Weights of a small mixture-of-experts language model, trained from scratch on English Wikipedia.
Experts: 192 experts in each of 8 layers, 64 squared ReGLU neurons an expert, a softmax router.
Below are experts of layer 3 (counted from 0) of a mixture-of-experts language model. Rows are named router (the router's row for the expert), gate (a neuron's input weights, with its number), up (a neuron's input weights, with its number) and show model dimensions 0-79. Each number is 128 + 32 x the weight over its row's rms, rounded and kept within 0 to 255. Numbers have three digits each.
Before each expert's rows: "mostly gets" lists some tokens that are sent to it at least half of the time; "comes after" lists some tokens at least twice as common just before its tokens as in all text. This comes from a sample of Wikipedia text that the model never trained on. Tokens count by the router's weight.

# expert 124
mostly gets: " York", "ley", " Washington", "ville", "bi", "ham"
comes after: "re", "ho", "lo", "an", "ol", "e"
router:158069095126126086071110116125073091115106092167171075099175113097143163159099126173098132100191168164199107081184192148098096133128122118118092100085114185135196177107132118160079161110174082197120128167149142101100133176133120188201080152
gate0:164114108102103149134082109151121103132175132113121128151117120111205175091127096143099138105133137074122125121119137102117111136101136201154121141161132118174100130133168184117094093145145141092127144132078083165176168112126131077101103204
up0:160129139144137149129197204094102085176112108166107121155129143099094124167145134202103131107090160145102126134138093128118146104129182116157109134141148133161103148174120151128137128163102154088090137169057097123127162174146082104068147159
gate1:103003164191164115123120111144098136104082170124089108177142085128123102120107114101148152099133129142120128057146168188129081170095148124094143118146051118120143109119089068132134116130119095146124123123139125106153144124110092124116121057
up1:128160118101140135112121163170136069093121087173087152142191170067120183135117137158124089091115070106118092219123131131165196053147140111134152157139188127149170093143148184172094083134163111111157094126137159174132162116105130142156138178

# expert 118
mostly gets: " Richard", " Francis", " Russia", " Henry", " James", " Thomas"
comes after: "s", "ra", "an", "as", "han", "is"
router:164123118128088117131097121063099109164147091114065095107166136153141171136097136124099085076142135126190127094164116118145187073136182163099082123075077113144138096118153177128157053099149119167142084063169118174166105146165139097153092169
gate0:089072111094135157054096170109149143140118163126158156144130129132150176142105107053150164143125118132176168115154120157129140125126149137118114091152069112180143126109140084068061149052117176179216136165126118179073097167125178185119133147
up0:104128100121186089101079098146076128100120119148102108113090131125134127114134145188179126089166111139041081175145169169098149115173101101119123156145134143110113126078138133100186095126157134097092114143158166114123127063162159114105172104
gate1:100104145196149176161140128091097149102143115150114169168133173154151104087120076055115123189158124180143142097138096141117147125079100075162145140102061130163145133108111117111162128128130084087107108131130135073111088121136146163088101077
up1:129157098058100086098118141125134092178113111108149092091128117088105138181129164204131130067067143060115102136154133105172097119179141145091101091153185139103124148123122154180074154127136179124104133128134116181141153144106100091179198190

# expert 18
mostly gets: " c", " C", " p", " g", " gr", " h"
comes after: " the", "-", " to", " a", " of", " and"
router:110160223140112116154140120106152135114157133109150120127119211138075086074126143116151181089144107111123141151102100167134116155120112151133169086127186159177068125144085148073147181118145188154136084175085099135109099144159157137126062093
gate0:136105138131116145092140120080087099189069106158144096134076093083131161155082156108136167114069151095111079139139078150081122115132130120138150105192131210139152120089160053119116084143149071154083093134083138115130147127171117138172124065
up0:097146108124120117168148114200133167106184190105162150092151134135159085100147134107108105166199143158164172080097152097156111131130110124120077160075112057089130156145099188130178142140115202129184167140157105133085123112065156126065154173
gate1:149107156209129103155071193123108091139161081161153111170140086141100105144150105168103084234140082135177120156124114139156106113129094179144089121152219107116130115122096114220146162059140162124135098167137159147159067111107107139123108165
up1:127125113165089084146168222112103097118090115171146133154138078141044147118149098134080157155116139115146154135138081158141119145120128132136113130122164143121147079176059101196205147101134186063145163136160116146147112091094156141165085174

# expert 103
mostly gets: "#", "£", "JPL", "±", "€", "house"
comes after: " ", " con", " un", "[", "gue", " sub"
router:119161114160093092095086122133160142124108141090119167153069057113125114085148111123172071116124120137131147115100125143176140137113143139177147119164176138069152136109136133100205174127111135048115111140105091084147091085143135083097146096
gate0:114143133135097115133126153090096128141147129144182140111148067129175117105142094095083126098106170144137197114138133102154119083156096088137145170209177142153097144088105141148144161106169179130116104145127100121185129122176141152133112123
up0:124139136145095115118111089122127106091160088196155153165189133137087115140101116121115120046117117110093137116126058138151150160137104099141124178133114177157143197096115173137156111119149171124133124177084147078135133138117178107175069099
gate1:120076113091165089104095119180178138110140164141161137083050118143168155148136212146094090124139175135110100077081111206081106093104137121089084134155097155101046151152119103103135186047113104119119160145128071118128148097087122149158153195
up1:114163141139108172140129138055119132132089093093095139157176142101090138152127047136137182129131071107177151199181129090141132142175128096168125089110165084150202129103179161136116096144115162113088065148122177110151052116116147110088132074

# expert 119
mostly gets: "ć", "ki", " Si", "ý", "gi", " Ku"
comes after: "ri", "li", "ni", "vi", "i", "ti"
router:130146111140152097139100124108116085154141074102153126117168099086114177139045160098135110088088152132146112135136174130069166059124115120088106106047100132124136128158179165150145142090133147202093110093077093114156120110149174112153082187
gate0:077124120207115156143099162084117091135135166135125086098145171120096107114164082139073159157101138151119067151118139111117135124145148058062088123136123064080116149157188124175142050095151152063140148146137158175132142127165199138108082138
up0:055127096119109124188087103135147165139137100121093082085055107131110149145176086109156122118110119148110096167135181085067147180105115101093096162181122090115123112151157161151156121078139164120132138126099119144097206103140186133093122069
gate1:160144146100120104133130077093105087168127112143171127149109140106087111144133111144066151093074084122097149131101131073107193096175126117095181139125102140156072130124156094138130114091165148104110080154093134133132179141204076132096100124
up1:153176162102123117117120099099106105158117098107176141142115164133060107124131100144057102099077098127123134100145152088120155105166107125093160129136101139164069149094149079132121119104162105095104092138098137143093141132181111137082097118

# expert 182
mostly gets: " 2015", " 2002", " 2004", " century", " 2013", " 2010"
comes after: " 19", " 18", " in", " (19", "20", "In"
router:097137106129129137152141072082165145147161196069110153160060125155138168145094077127094195079065133124117161087131170106144116085120116147138101089145147101119090157105150082083107104200102139089083074108091107147114074166073129088087134176
gate0:106142077125140081186130122123128051189174180119120173173092105121115103153092119150117184169165030110167146157178117113147042116107119144129148142126113121078160117172113149175103150135084132148114115148090143165102085173075170173106128174
up0:151106161118123158101104130113131185082085081157139094117148143124126169107190167102136064106083232113116106087077142146105193124130129119104111130112135131198111137093168124068158100135164115099135155119157104097143163088213090093144150087
gate1:141147097107124112175094077083152174145155142141129126105158007173122143109154151158147146124132183123179152156118111149100147101138108144142101146113181120058136057154159146111176069145097126126107121148095115144144095138131142137133106184
up1:203161143122177144180109106104155129157130170160082117080167091157188170157149123102142165109137121117245174092153104139101120143192112096125082191134189094140150166181163056099130139176134082110125097170159205098109175089134103135103110139

# expert 167
mostly gets: ")", " mo", ").", "]", " st", " Mo"
comes after: ")", " |", ".", "\"", "2", "0"
router:076159119066119103141110061125184084139143133085161084139115098143112091158112112133167120080127133122093137056097149096116093166158161089109056172122099084083070116100142135116100120137111103148116107141102094110092049112126135142136153153
gate0:093132133100107150204086158191089109149149084096117163100121093141101080124150118111125107160152162166163098097130191151117203159111119163108137103039121080103158141151081140137091146112157090092128160114212158104101113152099127073181117112
up0:175125125136117142081155121086175155113086145155141086152109154084156184132109137150131139113086070110103156147118086106109114111128118112149118161211140196148093083124165122135162086117094191157145108127069104149143147082191121164075106133
gate1:159157144076068151155106047127149148130138118132091112075142114100084178219188078114121152150108147126151120102096089105079110161137119117113127196087098116122169086120113102174123099097107104140153120145100159094143087058113161109143094125
up1:093101124141184092093110222152121136117113129127153125179117144144190091054082165118110086129151076123106119161185178170169125101157141131124144093152145138153091173153161138083148131175127141137077134114159112135127181197139107162112157123

# expert 172
mostly gets: " C", " U", " B", " M", " O", " Ka"
comes after: " |", ",", " of", ":", " the", "|"
router:148085151155117048063144155094159163124161143118147147163091152105091108123082140085080149145097150149104103096135098097094087133119160103144131085158173071101075099182124144117092128124180167159117106160129099120108115210122169113162123144
gate0:144137175147129106182106114069144114125149156155108169159151091161120138152138062098032105101109124135125142132111101130174133096078157162081118038098112160158121142085085134127145133136142134102146108084160077149131153131046129123138069137
up0:162130177145129109173095119089149105149153123144121150154171102166108138160115073099036110077106136140114120127118109134166134094088180137074109027107096171165111138069104156113150118133123146096128113076169091125141133119064146132140071135
gate1:084192118098166050129131166134103114179149179103105100146159092106135135112130084151126080137114162131133143087156122129078113082131138126142133036095154117114137113129132126084106107145121116156174133121101108057102135119153126127105117127
up1:040119140113125102170107135104119111140144127089160205106130082178112122120168082145188084088111152117088162088106159074070176082144175133135220140107120182133111137141122129138120105138106121142133103107099105101110126082151128053184166158

# expert 133
mostly gets: " Li", " Le", " Ri", " Her", " Col", " Vi"
comes after: " |", "%", ")", "ia", "ton", "A"
router:061135083097146103058165088079176134136113119116156106124157161080139117146132139145114138086136113132124102066136153122115108122178170123145117130130114102157125140156190111110094083087089102150110106108115120128096066128189113175129156139
gate0:148083202098127119185108124128079133113115134098099172122167067121102130170217122123098122112150104137140194128142125077172106068120160148143139093137149175134096082146153074163092166119109118109088183068112169097141110153210137117127130150
up0:091146061157156109070110126099139078147110106145081142194100187140108131105091143120163100167142160104104095157092112081108102166178107116092175142158114160127121150129130120150118086117161130144075122141137091078120120120117158106150176105
gate1:142078128142118119159117131090079071126116111055156133077127167090141087115099056127185153184167142114064100064170112191156114076160136128126139104106128114096097175111119192163144143099129122197154094108135129198127176138178099161148127112
up1:115186166136142133115138105146167156123119124175074115166173068166107166161151186144053111094101093129195135192075132114123131170128123113115102144142145159136136083169139118074135124126133126057088144142160136066149070112047161100109139125

# expert 88
mostly gets: " Ka", " Ya", " Ta", " Se", " Je", " La"
comes after: " A", "R", "A", " E", " R", "S"
router:168117099159145143122058149096159172154163175142168102148055086115137125131150159134170173083129093141121141155102105104157111159100140094056129103156119141115164117089112133090101079086127137141127134158128157136169104059137197055125150129
gate0:167150116132157239095120157059134157064151140119119101203122116082147118108083132130102043124122135126108142189122143085143107097152133094118183138118142191150152135159150144142132131122129135062110178116135127079190180075114117100112110125
up0:184094148136128107124169184123139110157128163138167105073201103171163082150191124107108134185130094169136158098132104150152164104118083150138073086161130137148118177097146100149141134110135142186163133181150177135100165159122095140119109134
gate1:152182175191147143163132139132100154163124128112145070118129101145064190162150196148137110120174089101152106192117068075156122129118124034134112132125126147110139113085170123123177161096119087118089116113121109100201118139127146088137143126
up1:184123126139151136105090133073121147171098125184100180104136109086140102109087118111165145159109104126121159152113114114128078098151116130081139121111140141110081137137187067073126128061096048096086102139081105096145114137092136080115189155

# expert 74
mostly gets: " f", " p", " sp", " c", " qu", " g"
comes after: " the", " |", "|", " to", " in", " a"
router:105119161125167082098190140101150108150177161192157136166090161104098096091159075109055115127083117178086116161146086103163099167168116100106160103151185095086108097167134149105126086130139182113116062091117138083150125160102184124095122079
gate0:154122234134200132098144142091122145090122186125130094110077175072116121095093085069141143107159169117148119181135118083117103187087085085123145160162084144142158109132172148117103094128074135124080142090078136142151105117096176135095070095
up0:098195059071098178158112108118156146127147103137098094157173081208168115215174142182161152174118127162171139107100125220154118124151133199114112125095134167138126106168058106185086190095089160146184134134164097125138090141151069131136163148
gate1:140169146093129091195143109119125056129099115154135157115167115145141193104205134128181146128180062112149164144124099130134091192074114114137161064070139173122111131089082162141159071075159110067129154112145123085152132093068146141103113094
up1:122150164103126131182175116127115125135093151146148162117100134156149177092128123116140128082163063164097158179154109057164138202064083138150133113120138132221058119152090066134197116063148111112100150123136146051144159099097128147115137078

# expert 125
mostly gets: "MPC", "±", "£", "€", "“", "#"
comes after: " ", " (", " re", " con", " w", " ex"
router:088161126132132097105131101131168129132093179127076161136123094107132087100143132120106077097159141141118108156070145126167068102126130074127157117131121173060125118154112115095166173128138146065138053143107091109162078068152112068109104116
gate0:104132103100117113091099178104143123141154167176097117123165066073107134139122167120121131125120076097134102153049134127082151118127061121140170128136128149130212085146141088089089117093160131076079112100114102131109093157127196156109140196
up0:111153108112081133105164105116100165159128137057130126148051217075112075116114126141120157155130145119100162087198168111130054158107175051125142174134138070096081081125161153135165094163069132170133161129123137142064129124156138109144116054
gate1:163145116182154171121143110070182104157140154149129171164138061164128080121115113135105138177125126125110064089113080128050087167116123142125182142146121139074092166180135135154046140135098122141095109179121143099132092105126141131152184191
up1:152136093165126156127129114062148100163152131125150154159146064141150084108091110142084126179133142132118089089105089119068114171125112134138185143170118129090086180210108137131057138131114106172094104187117124093145080102145120149147190172

# expert 70
mostly gets: "---|---|---|---|", ")", " University", ");"
comes after: ":", ")", " =", " 19", ",", " University"
router:170135189144160058095111121121100063144172137125160143186131098123117104132069108150177124189173106134106138062141136147119087132094160143147082091090110138100096068134115206116095058104095105151160140096100140144121081135085128101110169193
gate0:119180124136160058140099120138161154110137139133156164126127092158129125143119140147142079124135113157134142089176089130102134118080148157210106116083142127110091129106111184151127162096103116146162135148081095121120076060130062138116139137
up0:107110109093143174107156144127110097139136121133075082119105119107126130131164113120125166114125137133120129177120170118112138150163130123118134141183108131117161128107159085078141099172113169143094140096137143141126117224145174140143118137
gate1:117130128106085164126104175082111062096124089099143109135183087162160125091104103077129118202165119145138133171090147126228104090120061136088130160099085124099130089143145171122139112078161158172075125122111153172098132155128063184118062133
up1:134088093149183114114155117177168178149149177145081119105076188142107156169153136160139168081121166122123144075192124139020126152161179108126126101143119151168151194127094073134129171161129076087174115123121079068145116084120146116097213092